Weights of a small mixture-of-experts language model, trained from scratch on English Wikipedia.
Experts: 64 experts in each of 7 layers, 32 SwiGLU neurons an expert, 4 picks a token, a softmax router, a shared expert of 64 neurons.
Below are experts of layer 5 (counted from 0) of a mixture-of-experts language model. Rows are named down (a neuron's output weights, with its number) and show model dimensions 0-127. Each number is 128 + 32 x the weight over its row's rms, rounded and kept within 0 to 255.
Before each expert's rows: a language model's description of what the expert responds to. This comes from a sample of Wikipedia text that the model never trained on.

# expert 53
It responds to: r in consonant clusters
down1 [150 137 151  69 159 107 193 122 150 118 138 140  73 178  89 136  90 143  95 107 139 145 112 163  83 128 113 102  94  99 140 146 125 121  94 118  65  89 130 140 183 154  66 119 174  92 143  55 104  85 109 118 121 122 149 120 153 108  71 110 132 158  82 142 178 138 174  67  94 125 101 131 115 169  99 184 129 100 205 117 139  74  92 124 148  86 135  69 138  89 126 163 141 138 122  85 119  78 105 132 179 139 150 187 119 106 106 118 123 124 144 115  80 177 107  95 127 113 152 169 108 112  78 189  83 124 126 114]

# expert 34
It responds to: Verb and noun stems
down0 [161 136 148 143 126 135 122 132 109  99 154 128  83 125  85 214 140 128 122 144 154  66 134 131 131 154 124 166 137 115 128 106 114  71 122 174 164 135 166 139 129 124 116  72 125 128 157  41 108  92  92 118 167 176 121 125 136 110 129 135 143 130 143 159 163 103 118 147  89  97 173 111 112 147  80 126 154 111 157 179 181 115 116 218 111 150 119 110 130 128 163 135  70 143 126 125 110  66 149 178 129 153  94  83 117 140 116  63 125 154 121 145 111 186 138  90 147 142 102 120 113  91 118 134 143  81 194   3]

# expert 6
It responds to: Name and th/wh pieces
down1 [125 109 143 111 161 158 159 106 100 122 137 151 158 144  62 104 151  98  96 115 109 171  86 142 111 135 106  74  92 112 131 150  92  97 147 105 149 152 118 111  94 101 109 133 125 133 129  92 110 127 216  65  92 152 108  99 161  76 129 152 202 137 159 143 155 111 175 177 141 144 128 147 169 134 110  86 139 114 116 124 105 153 158 149 101  94 146 106 126 114 109 164 125 185 155  91  97 125  93 132  62 116 209 137 114 115 127 148 156 103 173 104 155  52  92 116 158 162 147 191 187 120 140 148 182 182  97  51]

# expert 18
It responds to: Word-initial verb stems
down0 [114 151 121 121 128 123 118 183 105  79 133 142  77 145 126 146 176 107 185 132 113 107 122  88 119  88 116 172 106 131 126 153 105 172 150 120 142 109 163 169 102 147  88 184 108  87 148 132  90 129 114  98 160 155 158 111  97  99 122  98 134  81 156 142 140 162 179 164 181 153 113 175  77 113 123 100 153 116 155 126 113 108 130  94  62 158 108 115 167 110 169 175 102  70  89 108 195 110  99  78 166 116 156 121 116 138 210 104 124 136 148 164 156 110  57 150 119  43 110  92  79  72 100 154 185 108 141 119]

# expert 26
It responds to: Name and word endings
down0 [143 148 110  78 141 159 176 147 148  95 173  70 115  99 153  68 129 208 136 112 123 113 114  97 118 193  89 124 134 161 111 160 115 128 148 125 123 206  75 182  72 141  91 145 117  72 186  82 138 134 142 169 142 137 134 134  94 137 130  95 175 103  65 159 143 140 121 154 196  94 115 114 204 177 106 110 119 153 158 100 113 110 132 175 105  86 132 107 130 142 113 135 125 162 170 207 133  74  99 121 117 120 133 145  99 131 154 104 131 102 149 166 111  85 157 123  92 137  95 141 159  94  88 156 187 122 130 139]

# expert 4
It responds to: Mid-word consonant fragments
down0 [131 142 105 131  94  78 138 137  94 159 145 148  93 107 151 124 119  96  81 103 110 143  96 161 181 162 123  50 127 117  93 147 187  98 123 176 146 147 102 174 156 133 158  57 147 134 128 100 189 132 122  71 124 159 105 190 118 115 133 154 121  77  68 100 114 103 140 139 104 186 131 121 127  79 153 161 133 183 143  82  95 114 125 110 149  67 102 124  98 116 120 129 170 153  77 147 203 181 171 130 161 143 101 108 112 158 132 147 117 149 100 146 161 162 157 179  21 132 122 139 134 152  95 133 110 130  86 143]

# expert 10
It responds to: Word endings in names
down7 [106 128  57 111  92 164 130 167 110 121 117  82 161 106 154 132 121 179  79 116  62 142 186 163  95 168 124 160  93 171 108 135  92 121 176 129 117 180  95 111 127 181 161 127 106 106 137 189 129 133 102 101 147  86 105 107  92 111 154 131 128 105  86 123 147 116 133  72 161 184 127  75 107  88 130 114 140 189  84 120 201 143 153  92  89  88 115 148  74 118 164 122 142  95 157 152 142 123 142 136 157  72 180 151 124 160 146 159 116 144 123 116 159  32 122  79 154  99 168 111 121 144 111 131 165  86 154 160]

# expert 16
It responds to: Initial s/t/c/f pieces
down1 [189 103  77 144 143 220  70 127 131 140 178 118 113 177 107 114 105 128 105 111 113 135 109 118 173  90 150 126 196 117  96 122 118 137  83 116 131 142  83 147  89 173  94  75 146 101 121 111 158 175 148 162 134  74 157 101  82 122 122 139 160 124 119 119 126  94 132 169 157 100 112 145 118 188 159 107 123 110  98 148 168 148 146  82 170 120 159 104 162 162  90 113  80 102  89 166 118  94 120 189 124  89 138 111  67 117 151 181 125 157 146 151 145  96 185 153 160 102  90 100 136 101 179  50  97  98  96 106]

# expert 21
It responds to: Past-tense endings and d
down0 [129 145 135 153 149 162  85 149 135 118  73  86 167 144 114 126  76 120  99 117 138 132 126 105 157 154  79 136 145 141 140  91 140 160 107 124  97 156 106 147  98 100 131 115 168 121  78 124 152 136 146 109 127 188 153  98 119 102 144 205 106  88 123  31 109  80 144 125 120 104 121 132 156  74 109 110 131  75 195 132 141 110 193 148 144  95 148 146 127 175 172  76  99 107 135 105 105 157  99 155 133 102 197 215 147 151 112 177 130 149 104 138 130 172  79 110 114 189 106 112  68 159 118 196 133  94  90 145]

# expert 50
It responds to: Word-initial capitals, e pieces
down0 [158 134 183 138  51 103  80 161 115 117  95 171 171 130 162 123 154  56 106 137 128 102  93  83 155 118 193 113 150 113 157 148 146 144  79 146 132 146 111 146 110 132 164 126 103 121 127 191 122 147 128 206 139 120 102 103 129  84 126 113 130 120 134 161 118 199  48 122 154 110 147  89 182 148 123 141 134  81 128 166  78 142 129 114 166 129 173 178  68 100 152 126 165 110 140 118 109  99  72  95 135  98 124 113 120 145  95 148 182  98 143 153  95 105 171 106 122  94 173 127 157 107  59  86 160 169  70 115]

# expert 11
It responds to: Name-internal syllables
down7 [179 138 119 153 178 136 114 103  83 127 211 127  90 138 157 143 105 113 151  99  88 139 158 123 156  71 170 172  98 105 145 143 127 149  80  80  81 146 136 153 118 137 138  86 184 113 156  98 114 173 168 113 163 202 141 111 123 128  86 131 133 114 173  89 129 170 163 132 140 144 104 155 162 138  83 126 118 141 104 161  89 159 181 107 177 177 133 127 223 156 137 102  47 109 114 160 139 100 134 133 100 178 141 122 135 136 159 121 151 214 129 161 136 128 181 164 142 115 133 124 155 103 102 176 161 124 161 165]

# expert 37
It responds to: Mid-word le, en, k
down0 [156 149 140 146 106  59 132 136 158 151 139 128 123 176 131 118 162  70 111 109 134  93 150  72 137 140 129 139 132  99  90 136 167 197 140 181 179 107  51  88 138 111 122 112 187 130  63 134 118 137 128 113 186 157 119 114  60 152 175 173 174 134 108  88 128 184 160 176 119 137  90 123 164 131 134  87 123 109 124  66 112 132 105 129 176 129 134  83 146  85 113 104 104  97 112 111 174  97  82 130  75 126 101 147  68 117 155  93 145  88 101 160 166 121  82 121 179  84 113 153  98 152 100 141 124 112 140  57]